{
  "num_hidden_layers": 8,
  "hidden_size": 384,
  "n_experts": 256,
  "experts_per_token": 8,
  "d_expert": 96,
  "d_shared_expert": 128,
  "hidden_act": "geglu",
  "moe_layers": [0, 1, 2, 3, 4, 5, 6, 7],
  "router_score": "softmax",
  "normalize_top_k": true,
  "routed_scale": 1.0,
  "balance_loss": 0.000237,
  "balance_bias": true,
  "shared_expert_gate": true,
  "init_std_router": 0.00821,
  "lr_router": 0.0015,
  "num_attention_heads": 9,
  "num_key_value_heads": 9,
  "head_dim": 64,
  "vocab_size": 50257,
  "norm": "rmsnorm",
  "norm_place": "peri",
  "norm_eps": 1e-06,
  "positions": "rope",
  "rope_theta": 10000.0,
  "rope_fraction": 1.0,
  "qk_norm": false,
  "attn_scale": 0.125,
  "tie_word_embeddings": true,
  "parallel_block": false,
  "extras": ["capped logits"],
  "init": "uniform",
  "init_std_qkv": 0.0436,
  "init_std_o": 0.0109,
  "init_std_up": 0.0436,
  "init_std_down": 0.0109,
  "optimizer": "muon_variant",
  "learning_rate": 0.00551,
  "lr_mult_up": 0.772,
  "lr_mult_down": 0.7,
  "beta1": 0.93,
  "lr_head": 0.0148,
  "max_grad_norm": 0.5,
  "warmup_steps": 200,
  "schedule": "wsd",
  "decay_fraction": 1.0,
  "decay_shape": "linear",
  "final_lr_fraction": 0.0,
  "batch_tokens": [65536, 131072, 262144],
  "max_seq_len": 512,
  "doc_mask": true,
  "train_tokens": 1045000000,
  "max_steps": 8253,
  "dataset": "wikipedia_en"
}
Below are experts of layer 5 (counted from 0) of a mixture-of-experts language model. Rows are named router (the router's row for the expert), gate (a neuron's input weights, with its number), up (a neuron's input weights, with its number) and show model dimensions 128-255. Each number is 200 + 40 x the weight over its row's rms, rounded and kept within 0 to 999.
Before each expert's rows: a language model's description of what the expert responds to. This comes from a sample of Wikipedia text that the model never trained on.

# expert 48
Description: Sentence-final words. Last word of a sentence bearing the period, such as "south.", "1945.", "season.", "church.", before a line break or new sentence.
router,129,206,155,210,154,225,181,247,223,200,200,279,197,231,333,221,193,202,125,181,151,184,215,159,256,232,242,195,280,273,201,248,201,234,243,223,271,142,185,158,134,215,189,247,168,202,207,223,206,181,237,126,289,154,266,217,238,240,205,223,209,224,173,191,225,192,236,189,254,165,245,189,167,195,224,253,199,246,175,245,178,177,280,257,186,244,248,237,186,242,225,252,185,225,163,193,220,260,165,219,189,182,139,205,213,198,147,247,195,170,193,217,180,155,185,172,210,256,140,153,189,201,174,203,190,161,244,167
gate0,243,222,172,185,211,152,254,171,220,200,200,192,235,176,246,191,152,222,229,183,274,184,183,281,241,223,237,202,216,213,194,294,200,261,185,243,260,163,165,236,184,197,174,204,189,210,250,207,159,238,125,176,199,182,163,147,188,265,125,291,243,135,213,179,203,242,172,183,212,265,232,148,221,157,196,241,302,202,148,168,253,206,224,155,230,205,217,172,223,192,207,192,157,146,165,190,227,203,209,180,192,232,178,207,194,161,266,112,224,260,205,198,229,228,119,201,236,205,169,169,207,250,204,162,218,206,190,150
up0,242,211,221,231,205,187,170,205,109,173,192,217,187,175,230,145,199,165,167,200,135,208,239,172,205,143,198,202,205,218,239,160,127,152,241,189,142,193,215,193,202,252,210,134,126,161,194,138,218,200,177,170,165,281,247,153,218,179,213,161,203,253,210,239,196,167,168,194,216,238,265,263,150,313,242,200,199,161,226,249,114,277,112,166,163,182,187,253,154,240,241,182,257,275,189,184,235,153,177,191,172,175,172,219,227,190,189,191,246,193,281,272,234,181,185,191,201,170,224,258,207,231,197,246,232,222,141,192

# expert 32
Description: Possessives and determiners. Possessive pronouns, the possessive 's, and the after prepositions, as in his, their, its, LaGuardia's, South Carolina's.
router,212,161,195,207,138,143,173,204,244,244,189,194,205,140,167,145,221,157,196,159,159,242,257,207,242,180,131,164,200,139,153,220,277,201,189,227,176,227,173,195,193,195,212,215,172,172,239,204,234,194,145,201,176,164,185,191,209,275,165,210,233,257,192,153,134,170,229,147,199,213,181,190,171,146,146,212,170,146,175,191,205,175,188,125,192,195,202,202,246,179,161,116,257,191,280,246,214,229,150,186,210,191,131,223,154,189,260,153,220,125,186,217,162,138,180,207,215,182,176,186,277,158,182,181,221,193,166,172
gate0,228,210,204,268,145,241,178,279,226,189,146,204,202,214,136,182,201,147,202,205,196,202,196,117,243,212,248,240,125,116,202,179,229,156,172,186,112,238,161,207,210,200,212,217,252,230,305,275,233,176,235,203,173,220,200,218,237,142,127,218,202,226,171,184,204,179,163,167,279,179,246,252,174,249,193,195,219,103,192,158,141,216,181,262,217,236,206,286,96,201,210,170,117,229,202,190,212,113,201,244,175,169,130,179,191,142,215,235,191,223,159,185,186,162,158,148,168,174,268,240,266,200,242,105,192,196,200,229
up0,175,268,193,179,207,207,172,236,217,233,178,144,205,243,134,203,174,228,234,185,298,175,205,227,156,226,246,201,182,193,142,220,106,188,228,255,192,175,186,220,276,180,220,191,198,215,225,236,201,293,202,283,152,246,182,171,238,209,191,168,197,176,310,187,217,197,240,193,164,153,255,210,251,147,157,190,247,218,222,247,171,278,238,223,234,223,198,213,161,196,146,187,267,254,162,217,212,206,183,174,181,271,143,189,163,143,196,202,226,244,203,226,283,149,230,136,185,214,240,190,237,209,177,205,219,159,263,240

# expert 57
Description: Numbers in tables. Numerals in sports records, game scores and measurements, such as 24–4 (13–3), 21–0, ft and m values.
router,225,190,211,125,258,201,146,185,144,238,171,296,188,133,238,170,210,199,175,198,235,169,202,228,106,230,198,292,210,232,168,226,216,205,220,176,190,177,169,242,245,208,214,186,161,187,213,183,208,212,167,188,199,286,186,199,163,254,267,124,194,203,173,144,258,179,221,244,187,218,203,209,149,171,225,222,121,140,194,221,196,209,198,203,164,215,165,145,156,195,178,215,208,200,162,167,169,223,218,215,226,126,251,250,175,208,236,115,163,202,209,181,155,182,137,199,125,185,203,195,271,202,180,217,260,201,170,211
gate0,172,197,162,153,274,211,202,245,242,177,239,250,221,190,216,174,149,201,175,268,183,286,175,231,220,225,242,213,229,170,191,198,178,156,185,234,156,154,179,231,218,194,183,144,203,227,178,209,111,240,172,115,185,188,227,203,244,217,222,205,214,314,193,209,186,236,161,220,270,255,213,206,204,230,200,215,174,253,242,186,165,153,248,230,171,148,222,223,236,202,253,166,299,158,193,205,189,252,222,208,210,175,220,257,242,158,161,214,152,196,129,191,216,208,226,261,275,226,210,192,156,240,206,210,162,191,221,266
up0,239,236,225,184,188,159,112,245,199,187,156,241,220,184,253,183,195,172,198,135,172,244,200,194,240,172,180,231,197,230,233,229,288,152,237,237,216,174,162,255,314,196,214,174,185,268,249,166,247,157,206,164,241,142,194,202,192,217,159,244,194,282,184,247,192,217,226,243,152,214,175,276,212,139,192,287,157,251,200,176,169,218,188,219,176,238,165,209,255,194,222,192,286,128,258,252,253,218,204,84,145,148,204,238,194,274,198,232,159,196,193,212,241,221,131,178,244,235,131,129,144,188,234,212,243,198,164,291

# expert 18
Description: Linking prepositions, verbs. Prepositions and linking verbs joining a noun to a complement, especially with, of, than, including, includes, using.
router,94,247,167,229,173,233,232,166,227,206,146,167,230,248,136,229,158,194,212,221,289,171,189,279,237,195,299,166,270,222,193,230,208,159,206,226,142,196,131,286,139,146,184,166,233,194,143,282,254,172,266,134,211,165,153,216,197,193,258,144,250,190,185,183,229,185,264,141,162,146,227,147,244,229,242,198,186,118,107,227,190,217,232,247,189,189,205,141,212,170,138,187,167,217,203,269,159,184,214,228,179,171,196,188,227,188,164,228,301,174,163,174,112,149,224,231,185,242,148,178,100,253,214,167,147,211,225,188
gate0,226,180,193,260,204,234,234,145,131,176,130,212,173,280,120,192,243,232,203,212,226,183,221,172,147,215,172,191,253,250,178,155,197,163,223,259,242,200,174,140,120,296,255,165,225,174,205,183,253,202,223,220,225,205,195,159,202,230,210,228,249,182,197,195,136,269,204,121,233,204,207,185,227,194,220,182,190,139,235,151,174,191,172,202,254,98,121,157,141,187,250,142,179,174,253,232,201,191,250,193,160,175,170,113,161,198,234,242,233,227,200,204,161,164,250,271,180,239,158,157,225,193,143,202,318,144,234,211
up0,217,206,174,139,240,175,229,131,140,168,211,224,184,223,192,294,182,272,217,167,248,218,218,97,204,281,174,261,193,232,158,179,239,121,222,203,187,201,170,225,248,271,220,209,161,190,186,212,178,216,296,266,181,199,201,132,187,210,200,210,174,147,133,216,183,146,180,158,236,235,198,235,183,222,261,137,182,164,184,242,228,204,173,202,273,139,237,216,253,148,162,168,168,249,150,125,183,132,209,266,184,195,125,253,227,208,250,148,196,245,199,222,243,230,149,231,209,180,215,150,233,192,220,255,198,146,198,155

# expert 4
Description: Music genres and colors. Music genre words and their pieces in album or band articles, such as rock, indie, blues, pop, metal, plus color words like red, blue.
router,244,129,159,126,281,157,202,175,270,249,163,164,142,210,175,213,239,183,163,212,277,183,179,198,221,227,229,192,118,159,204,181,94,199,164,198,215,233,117,179,162,115,230,241,165,187,77,102,171,232,165,222,165,218,212,206,220,198,172,157,128,172,235,244,165,199,181,260,244,209,203,152,224,258,204,255,287,204,245,179,126,147,192,165,187,214,223,178,227,198,233,175,217,271,149,190,233,204,179,113,225,220,264,122,231,115,258,202,228,156,292,230,177,271,225,289,208,121,229,199,180,199,246,210,179,199,208,217
gate0,195,196,167,192,219,194,249,171,213,281,215,134,170,172,137,275,209,129,177,241,191,244,197,196,160,192,164,140,128,247,195,226,181,145,197,269,227,188,156,141,255,230,169,210,279,165,289,142,149,185,306,225,136,258,147,232,239,192,206,212,161,197,190,226,212,199,182,263,193,174,210,194,234,222,188,205,171,137,141,162,181,215,199,210,269,221,237,99,157,207,148,169,217,229,255,156,172,153,209,173,175,169,246,139,186,176,195,321,245,229,185,186,187,176,239,212,128,158,258,217,182,198,218,163,178,196,210,212
up0,169,177,213,159,195,248,166,191,240,237,213,199,167,177,171,221,206,225,207,165,211,194,207,221,198,143,178,232,215,214,223,203,206,140,195,205,168,194,203,210,211,172,268,246,205,186,248,180,259,184,226,245,200,226,164,173,240,142,289,208,172,254,160,242,177,172,182,176,250,204,137,212,259,207,256,160,258,214,241,225,210,182,237,222,221,136,193,234,182,188,217,241,225,196,191,131,278,182,234,186,179,165,217,200,178,202,224,291,235,277,200,202,226,247,180,303,139,115,159,163,170,220,214,206,144,231,222,265

# expert 13
Description: Table header pipes. Pipe separators and dash divider rows in Wikipedia tables, especially election-result headers beside Candidate, Votes, %.
router,209,185,195,165,200,128,193,197,239,284,77,298,228,135,227,211,215,149,213,245,197,155,188,228,179,162,240,169,177,211,236,185,216,174,144,238,244,173,164,256,170,166,219,225,156,136,228,185,196,209,182,151,232,229,152,105,218,251,198,123,112,236,202,170,174,234,293,161,246,243,233,223,163,162,260,241,127,227,239,208,219,222,223,239,199,202,278,228,249,165,234,241,202,228,165,223,207,180,212,209,154,153,192,191,185,260,151,184,121,183,205,175,171,218,178,148,249,230,139,195,236,213,230,195,113,182,184,73
gate0,213,163,270,247,255,213,206,178,233,184,172,230,192,193,181,111,181,118,154,179,194,148,120,257,213,217,239,238,220,182,216,220,160,280,217,230,166,165,176,187,232,200,225,191,246,175,166,250,243,208,203,89,154,265,162,246,194,194,241,153,145,152,127,248,224,173,207,183,187,180,138,200,245,215,149,173,170,176,271,221,225,228,264,164,207,200,207,183,172,234,221,288,262,186,242,244,232,294,183,205,209,136,220,137,124,172,195,161,228,171,255,215,273,206,187,254,222,246,207,244,202,189,210,245,160,200,152,200
up0,220,165,221,199,161,252,285,236,179,157,173,138,272,236,203,279,242,219,209,194,149,224,198,152,235,202,202,240,197,136,324,144,212,190,239,177,163,192,176,207,236,223,163,187,271,211,206,211,203,243,154,189,226,177,269,292,160,207,178,301,178,196,197,172,194,146,235,220,172,213,228,239,243,181,201,238,264,219,186,187,223,308,160,209,191,248,272,252,202,178,243,213,251,190,145,177,215,234,224,173,210,219,172,188,209,245,141,246,217,240,159,227,220,208,142,76,165,187,181,224,257,168,233,239,204,217,238,231

# expert 11
Description: Clause-starting subjects. Coordinating "and" and sentence-initial pronouns or articles that begin a new clause, such as He, She, They, his, but, and.
router,223,255,183,261,206,237,218,263,203,222,196,221,176,168,218,198,144,185,169,181,201,257,141,256,191,183,227,182,167,195,206,165,227,193,151,166,185,208,164,140,175,217,187,207,217,161,182,253,258,134,233,214,148,145,248,207,159,188,254,168,168,262,195,244,156,141,186,146,248,208,225,242,174,136,207,194,176,159,152,175,176,213,228,197,204,157,158,291,228,225,224,182,169,215,216,179,212,195,204,263,184,167,231,221,127,197,177,191,214,212,164,251,183,245,159,150,108,242,164,246,225,185,156,231,164,130,219,258
gate0,264,299,194,196,127,188,216,223,192,218,141,195,203,214,153,170,212,255,196,114,205,234,279,210,210,184,222,157,218,232,291,150,217,265,101,193,40,149,240,226,209,270,264,252,208,156,248,226,226,234,205,291,183,202,134,126,207,205,203,210,143,217,161,184,206,226,191,242,223,217,208,187,230,231,129,225,261,199,209,250,305,220,186,159,163,193,174,215,274,195,190,249,156,218,137,169,173,120,230,127,250,201,144,230,197,185,189,250,138,157,167,228,181,209,170,253,166,219,219,207,161,288,83,215,240,148,254,183
up0,241,263,229,171,198,211,252,189,229,203,131,257,155,118,185,209,220,183,185,195,214,280,201,254,227,189,181,166,240,212,261,193,243,233,180,200,87,195,185,251,203,227,164,219,182,209,207,214,169,232,156,279,193,189,95,196,179,195,217,199,160,265,142,178,200,236,251,218,174,161,196,154,245,169,173,204,170,246,255,290,317,238,203,161,185,150,180,179,264,131,169,189,145,253,131,229,182,158,192,207,216,201,159,187,193,230,248,274,148,149,180,237,230,245,217,179,237,277,149,238,183,213,201,170,238,201,236,254

# expert 7
Description: Table cell values. Numbers, ranks, country codes and position abbreviations inside pipe-delimited sports or results tables, such as 8, ENG, MF.
router,224,214,177,188,214,219,203,154,237,188,250,264,184,222,231,217,240,193,273,149,226,242,184,187,210,217,183,269,163,166,236,161,187,185,154,231,201,226,281,231,198,188,225,184,177,177,266,254,243,228,217,177,233,206,222,290,198,262,179,210,142,200,242,120,257,225,253,225,235,179,178,208,209,278,232,230,147,155,198,190,167,178,205,207,327,146,172,192,184,221,205,219,237,202,251,103,265,234,197,196,234,175,165,185,133,167,201,223,162,174,212,248,163,277,222,230,218,235,145,215,172,177,232,227,208,182,274,235
gate3,206,136,130,206,245,183,218,257,177,239,219,219,162,200,206,207,146,228,186,213,226,189,218,187,203,206,203,156,271,167,216,181,171,167,200,252,221,166,209,279,161,222,173,188,231,175,283,157,179,213,168,162,243,214,191,170,189,225,212,266,147,194,166,144,198,180,208,172,175,210,277,238,140,208,261,229,230,235,254,208,164,180,146,170,156,194,137,183,251,183,161,145,235,246,159,198,203,126,191,164,188,173,145,167,157,177,195,180,147,217,176,114,198,128,163,260,221,239,225,209,267,133,188,204,98,194,193,241
up3,172,225,243,159,150,160,170,162,184,225,237,106,198,124,238,171,264,256,226,229,209,177,171,187,157,229,141,226,222,213,285,233,245,245,255,141,266,194,179,145,187,219,211,206,174,218,150,173,235,178,236,213,208,157,167,190,232,123,202,187,200,163,200,221,197,219,180,275,249,246,235,248,246,187,201,190,216,129,251,152,181,180,214,138,229,207,251,108,209,179,203,154,176,175,271,234,208,244,244,245,199,265,244,140,198,168,219,146,251,220,145,196,220,224,248,117,127,206,206,147,137,179,169,198,297,143,261,105

# expert 41
Description: Abstract noun suffixes. Abstract or technical nouns and their suffix pieces in medical, scientific and philosophical text, such as -ation, -ism, disease, theory, treatment.
router,228,153,233,223,233,217,228,255,207,207,215,190,201,211,161,237,184,233,254,154,111,166,241,170,128,190,154,175,281,312,184,250,154,172,196,141,205,202,258,256,146,230,250,270,173,199,142,238,201,200,175,279,195,167,199,258,226,193,188,188,168,212,169,175,220,182,222,290,253,234,218,154,184,237,232,118,229,144,205,227,238,238,201,208,237,175,244,167,137,212,170,243,129,237,165,239,195,188,206,172,262,172,155,214,148,175,211,150,266,135,202,216,185,174,110,207,217,152,297,219,224,253,185,194,176,177,210,191
gate0,225,189,226,196,190,196,162,75,173,181,177,191,187,214,218,211,144,179,208,235,204,245,218,161,220,250,215,208,180,192,182,176,251,198,191,183,274,152,226,182,198,187,167,201,214,160,238,225,216,179,156,161,205,270,127,215,231,142,260,141,236,249,197,131,202,225,94,227,217,86,236,165,183,189,176,195,223,235,249,206,250,244,227,172,174,217,211,231,184,206,199,183,204,217,205,212,162,258,250,178,216,262,226,196,153,245,228,193,237,158,227,303,234,194,189,192,141,102,224,173,234,202,165,101,198,192,271,255
up0,202,228,255,218,163,223,161,168,280,158,215,245,187,146,204,249,201,229,264,196,233,180,238,175,237,166,137,203,197,213,221,156,282,168,198,253,213,172,102,256,188,252,192,114,216,220,245,151,197,186,144,184,211,236,231,264,200,161,242,182,126,231,242,186,250,267,231,183,267,128,176,161,256,183,273,160,261,188,183,262,209,219,219,238,176,143,233,256,192,190,175,211,227,193,171,264,176,163,225,196,146,147,159,188,189,227,165,246,215,177,201,150,187,208,240,293,128,144,188,199,125,248,204,242,208,193,278,178

# expert 20
Description: Time and event prepositions. Prepositions opening time or event phrases, above all in, plus During, After, until, despite, often in sports and history narratives.
router,188,268,175,222,240,257,199,211,243,210,107,159,164,174,143,162,251,273,201,144,252,218,193,178,204,219,226,171,164,157,180,139,287,223,153,190,189,239,144,187,191,213,153,152,210,208,170,316,236,197,258,241,226,158,185,193,194,234,187,224,254,181,224,158,217,247,199,123,138,186,114,176,167,111,123,209,204,188,177,211,206,256,232,262,220,169,177,203,183,227,191,151,217,224,141,215,185,221,217,246,145,211,290,191,199,163,252,229,193,201,130,178,179,212,240,175,112,181,166,155,176,178,210,257,194,129,198,154
gate0,187,182,216,58,150,177,257,307,213,241,164,182,203,182,137,260,239,249,170,255,239,174,139,283,156,177,203,236,223,215,203,249,203,234,230,135,186,167,151,232,146,178,114,169,163,251,157,266,175,152,206,155,249,222,254,212,181,120,247,153,185,199,209,217,185,187,224,189,198,206,147,161,235,266,212,188,156,224,232,228,167,184,278,250,256,179,223,209,141,161,225,149,238,202,210,200,164,153,119,219,174,184,244,115,238,189,227,181,146,218,232,246,123,202,240,194,254,135,201,184,228,178,207,179,154,207,260,85
up0,196,308,237,257,248,211,133,170,154,168,222,186,166,237,306,195,242,224,215,173,176,266,206,142,227,167,238,175,219,216,163,198,204,210,180,250,177,175,248,127,254,168,257,159,244,250,206,155,120,194,242,239,162,178,157,249,177,254,174,206,128,227,222,216,205,136,207,207,210,166,225,223,212,189,237,188,180,226,194,185,190,194,154,222,176,181,253,242,223,247,189,189,218,216,218,187,262,208,263,232,187,217,158,235,267,183,192,200,152,227,164,254,208,201,247,269,178,223,208,222,149,186,190,245,262,187,159,166

# expert 56
Description: Definite article "the". The word the after prepositions in running prose, as in in the 20th century, for the rest, with the Mud Hens.
router,194,242,209,224,270,161,164,273,271,147,234,205,213,182,140,158,201,195,166,258,158,169,220,208,239,209,148,189,165,200,135,246,182,228,169,218,114,229,167,168,213,202,223,143,180,230,157,191,222,271,162,195,156,184,218,182,237,214,257,181,193,257,296,158,119,206,263,172,134,220,161,173,218,198,183,139,169,145,202,163,234,177,299,215,210,158,255,253,167,203,159,171,227,261,257,263,150,173,188,113,188,219,122,114,172,202,176,190,217,146,162,146,135,180,240,198,168,206,213,229,266,183,173,153,232,182,164,226
gate3,183,218,158,117,211,274,186,148,198,147,189,227,211,262,269,207,234,205,235,222,225,139,237,229,168,158,160,219,178,205,210,198,208,237,190,177,269,242,232,202,193,253,125,166,240,167,246,176,210,261,228,199,202,219,229,220,199,231,233,237,232,176,213,185,146,186,152,184,197,229,191,188,139,184,308,181,189,249,167,233,260,166,184,197,229,201,172,178,223,203,175,239,170,179,238,253,312,188,226,247,216,174,191,249,279,240,192,227,218,257,186,241,225,144,265,315,206,227,182,134,206,232,290,189,198,306,184,302
up3,154,257,242,144,256,249,181,170,192,221,156,171,196,207,292,194,212,185,239,189,152,167,141,240,198,134,159,221,197,163,222,208,217,263,223,179,148,206,131,268,180,215,222,193,233,118,254,230,223,156,255,203,125,155,209,258,161,251,181,199,286,182,293,185,161,175,188,236,126,237,228,238,183,206,255,201,160,214,167,151,220,225,298,185,216,213,201,183,193,205,130,221,152,161,174,268,264,149,214,246,158,181,199,189,204,112,215,145,256,187,207,247,195,165,146,290,177,214,184,171,250,210,205,237,254,263,210,184

# expert 63
Description: Mid-word syllables. Short inner syllable pieces of foreign or unusual words and place names, such as V-im-y, Trivand-rum, Dec-im-als.
router,145,217,243,206,185,147,205,285,181,220,210,106,171,157,260,202,174,160,182,189,182,245,179,167,217,184,177,173,177,214,221,194,136,162,192,168,217,152,214,256,170,172,221,187,173,213,141,128,216,211,199,192,204,164,129,173,208,209,231,160,194,201,143,200,161,285,143,213,220,177,229,225,224,210,186,209,212,297,222,176,143,157,135,144,177,217,216,159,186,279,214,272,194,243,178,218,197,159,165,195,168,313,235,205,148,213,159,248,194,217,166,148,215,246,243,208,258,115,214,199,256,260,211,202,212,180,168,197
gate0,202,226,247,169,130,190,253,204,290,181,136,208,218,212,221,208,166,209,119,171,234,260,154,257,156,86,178,197,167,215,203,177,222,241,167,229,224,190,212,230,216,142,179,245,175,198,160,143,179,180,194,242,225,209,239,194,241,221,269,180,209,245,241,215,169,188,207,180,190,164,213,234,200,159,198,265,223,161,204,196,249,170,227,214,213,247,204,137,198,175,201,204,223,176,251,240,173,160,199,219,139,217,114,176,265,252,215,233,186,112,159,167,248,147,221,205,196,235,223,243,141,187,161,277,137,192,189,218
up0,263,273,228,237,195,176,254,223,194,214,185,177,211,240,222,180,183,232,198,149,172,222,149,176,148,115,182,171,147,161,200,195,211,216,158,224,261,196,197,246,223,151,187,168,144,210,114,199,241,122,151,243,262,247,262,162,213,215,271,175,251,213,211,225,149,207,168,173,175,148,161,175,163,195,196,134,195,127,168,200,272,199,191,193,242,235,237,117,189,150,226,187,207,229,167,221,161,212,137,212,140,157,152,212,239,163,241,236,157,179,192,134,263,240,182,190,125,247,226,240,198,196,199,163,298,245,188,261

# expert 23
Description: Table cell separators. Pipe separators and first cells in wiki tables of sports rosters, season stats and election results, plus Year and numbered labels like 3:.
router,211,189,240,227,206,208,206,138,271,219,232,199,188,179,179,160,208,127,270,173,181,254,181,199,257,118,232,169,225,215,236,190,166,233,149,213,174,240,165,256,143,228,95,210,222,185,241,199,240,165,251,143,226,233,214,219,236,212,123,223,244,205,302,149,179,209,251,205,229,241,208,246,203,165,166,196,195,190,168,157,163,280,181,250,258,152,211,261,197,171,204,243,251,173,224,138,233,170,179,231,212,225,210,175,161,260,177,244,170,169,167,217,138,215,259,212,255,209,203,256,193,178,185,202,188,182,223,158
gate0,170,252,223,208,157,226,279,187,192,202,240,195,191,171,211,207,144,191,233,170,131,231,222,184,163,200,285,233,172,227,161,246,254,212,206,129,223,214,162,164,158,182,205,218,194,235,185,211,180,233,196,133,196,243,206,229,241,142,202,252,267,195,219,265,262,229,262,204,227,181,312,270,210,300,165,261,168,180,273,208,158,152,255,207,245,216,128,216,221,192,179,216,210,168,245,190,245,240,161,145,256,259,199,195,216,232,249,113,152,184,245,238,190,189,219,206,174,141,169,181,181,256,256,212,184,151,256,133
up0,120,176,230,174,185,234,160,139,229,235,180,147,230,254,260,185,187,213,273,186,203,242,158,151,136,173,188,173,181,193,112,138,237,207,209,208,252,159,185,227,187,150,161,208,281,195,220,184,129,173,254,199,199,201,140,149,198,159,195,249,228,149,240,186,255,222,163,204,270,267,217,141,246,155,211,162,172,187,114,164,213,194,193,255,157,224,229,225,212,240,102,211,201,246,200,195,169,276,256,144,207,154,209,154,191,247,207,135,226,200,265,183,176,238,179,254,150,159,224,260,162,189,214,205,243,182,149,156

# expert 14
Description: Group and domain modifiers. Nouns and adjectives naming a nationality, field or group of people before a head noun, such as local, school, Irish, students.
router,190,134,233,181,236,257,172,172,228,210,189,204,217,232,212,232,247,193,196,180,184,225,220,197,233,229,128,222,135,203,160,182,164,189,230,153,224,147,121,198,108,196,228,225,189,184,177,241,176,208,153,167,233,213,185,186,199,179,206,126,157,235,170,212,146,189,194,244,222,241,140,142,259,250,253,247,241,220,262,216,253,186,188,173,209,194,219,209,222,224,177,192,185,175,242,170,237,188,182,128,199,228,208,181,171,146,259,234,268,198,147,187,226,214,211,249,223,204,172,228,122,187,246,211,214,209,214,152
gate0,120,125,182,195,120,167,204,158,198,180,260,196,227,168,175,245,174,158,174,206,186,219,245,179,221,213,199,200,260,216,188,155,181,191,263,186,269,163,219,199,239,219,162,243,134,225,236,232,208,166,126,234,285,145,175,214,290,120,186,200,174,205,176,222,235,187,211,239,204,242,273,167,261,214,255,231,265,206,228,153,210,204,250,181,250,114,166,179,171,168,176,162,174,196,234,227,225,145,191,130,176,291,203,157,166,195,121,148,250,199,166,240,180,233,126,255,218,239,189,228,192,142,206,163,185,213,209,211
up0,126,204,289,163,176,183,233,207,165,179,241,236,201,192,176,232,154,226,183,238,198,174,185,205,161,192,185,174,284,202,207,145,207,205,205,181,230,210,274,191,196,174,170,187,166,243,220,174,230,219,190,212,237,183,241,238,220,241,141,160,236,183,214,250,191,184,201,181,117,245,172,231,241,189,186,225,170,215,200,171,254,184,257,238,227,133,138,220,220,232,229,184,219,179,134,97,297,182,166,204,240,264,169,199,126,158,151,180,220,227,160,176,140,218,168,195,225,206,237,122,142,185,182,144,209,228,218,145

# expert 54
Description: Place-name word pieces. Word pieces ending French, Italian and other proper names, often z, in, is, ell, such as Clisson, Quartz, Canelli.
router,207,216,176,165,251,214,147,287,195,139,228,171,253,173,252,187,228,140,111,155,196,137,152,204,149,118,158,202,194,224,181,210,223,221,225,109,219,246,273,187,218,221,224,208,156,166,176,153,224,234,206,155,150,221,159,178,240,153,247,182,229,156,231,249,208,298,215,222,234,123,176,221,244,209,220,185,149,212,177,194,218,153,165,221,179,199,147,226,213,224,181,146,164,136,210,166,249,191,259,235,200,258,227,193,164,240,191,220,188,210,201,195,145,170,168,255,157,143,186,230,257,242,253,278,216,221,146,182
gate0,136,206,178,219,196,205,226,184,199,212,187,176,192,76,248,234,143,264,189,187,139,263,242,236,212,208,194,270,207,209,148,209,218,227,164,170,232,193,259,226,142,155,223,238,198,181,206,241,206,163,174,269,118,200,221,188,202,250,200,182,219,260,197,255,199,129,184,286,283,147,222,163,156,244,146,268,263,241,183,227,259,146,241,185,201,230,243,194,186,116,184,187,203,243,228,173,268,199,160,222,173,255,224,266,148,201,208,211,232,195,166,88,261,194,168,207,229,199,175,212,200,279,195,172,180,243,232,186
up0,182,215,142,222,190,187,180,213,203,251,176,196,288,212,211,160,254,219,210,223,193,161,232,158,205,180,215,250,150,191,192,188,151,210,153,172,233,229,242,206,118,266,269,258,152,123,250,124,250,208,257,205,247,128,232,216,263,235,183,249,201,289,184,160,174,148,301,206,229,82,205,133,161,254,181,222,177,209,172,144,214,193,207,207,161,227,209,249,176,183,147,85,124,199,290,233,191,275,191,262,215,246,239,208,189,175,150,226,181,209,232,146,242,180,157,163,256,241,167,220,143,218,184,199,154,239,212,229

# expert 45
Description: Prepositions after verbs. Prepositions and conjunctions right after a verb of movement or action, mainly to, and, from, into, against, in narrative text.
router,235,211,199,204,242,256,265,204,242,235,202,129,162,156,185,184,195,271,178,162,233,240,216,218,210,213,181,183,211,132,170,128,181,182,192,183,214,250,191,162,154,201,188,216,231,127,167,234,219,232,221,209,176,161,160,221,223,224,234,245,210,230,148,201,193,152,197,144,151,258,162,257,206,157,221,174,163,209,153,201,280,140,229,209,219,180,183,195,158,166,256,140,198,213,168,205,174,153,176,247,275,163,197,329,182,197,196,214,183,201,148,127,235,179,221,183,147,259,142,286,214,225,146,256,236,170,232,163
gate0,183,166,187,162,269,143,173,190,187,251,211,308,238,214,189,172,140,220,234,138,241,134,173,227,303,266,231,240,152,192,158,169,217,213,229,213,211,159,245,196,153,197,149,203,241,217,281,221,243,200,217,194,230,192,208,228,237,201,206,209,273,190,249,213,204,179,324,147,221,113,202,236,243,194,312,190,171,221,214,194,187,196,202,222,320,169,142,165,138,56,176,282,223,170,202,185,144,251,165,228,280,234,229,230,175,220,231,229,208,270,165,129,162,211,220,213,183,128,271,286,188,182,189,154,208,220,268,193
up0,129,206,215,241,195,242,190,237,153,238,218,161,259,220,203,215,206,200,208,210,164,186,173,206,151,167,212,240,213,181,249,254,174,182,211,178,244,236,187,229,209,154,250,250,157,163,150,168,214,178,136,202,184,220,223,158,236,225,171,163,178,238,196,188,245,176,115,200,204,257,231,198,223,227,151,107,225,123,232,258,237,235,196,203,164,204,179,207,261,227,201,221,156,289,156,173,230,135,178,197,198,235,135,208,166,187,162,183,185,183,312,189,202,200,183,239,183,232,245,178,227,194,200,212,182,144,161,222

# expert 53
Description: Results times and scores. Pipe separators and number tokens before values in results tables: race times, scores and semicolon-separated standings, such as 2:, 1R;, 6–4.
router,142,162,168,188,251,199,132,211,144,170,214,164,179,198,286,171,133,195,246,187,203,206,172,203,232,212,201,178,213,172,217,134,232,289,250,188,128,173,125,225,175,198,141,192,231,195,201,268,195,192,262,237,242,177,192,167,154,148,187,238,184,132,204,141,222,237,255,162,228,197,250,222,242,131,192,174,202,175,214,178,135,270,261,170,274,198,139,183,225,145,174,220,186,206,276,199,199,175,116,264,180,135,247,271,193,209,203,187,181,233,202,191,216,206,216,233,219,152,133,246,233,147,99,115,188,242,207,224
gate0,194,220,191,171,183,211,276,189,171,266,204,220,197,217,183,215,223,205,186,245,235,165,209,217,207,195,134,229,262,200,175,254,273,239,137,221,206,125,215,195,216,194,159,278,189,203,174,182,225,269,240,219,209,234,234,240,159,247,247,192,290,214,216,110,251,257,149,118,228,178,215,266,185,187,204,262,134,224,200,257,186,219,200,190,152,201,188,152,153,158,184,325,251,245,211,182,218,183,184,238,245,163,154,191,169,248,232,201,251,311,211,213,268,231,162,205,178,83,206,243,167,173,227,216,187,200,251,239
up0,250,247,231,193,203,192,177,268,216,210,216,250,178,228,137,213,215,182,170,171,161,151,242,169,243,273,209,119,158,199,229,208,198,124,267,187,234,228,188,216,284,147,282,132,202,189,200,210,177,186,251,220,244,177,192,277,228,157,186,282,249,231,205,233,123,224,195,169,226,212,225,87,236,145,264,201,212,176,174,228,282,158,222,270,194,194,180,221,206,161,251,141,134,188,97,130,220,246,256,210,165,225,126,227,212,142,254,161,220,215,137,183,196,214,203,156,225,161,192,168,278,163,129,231,251,189,180,191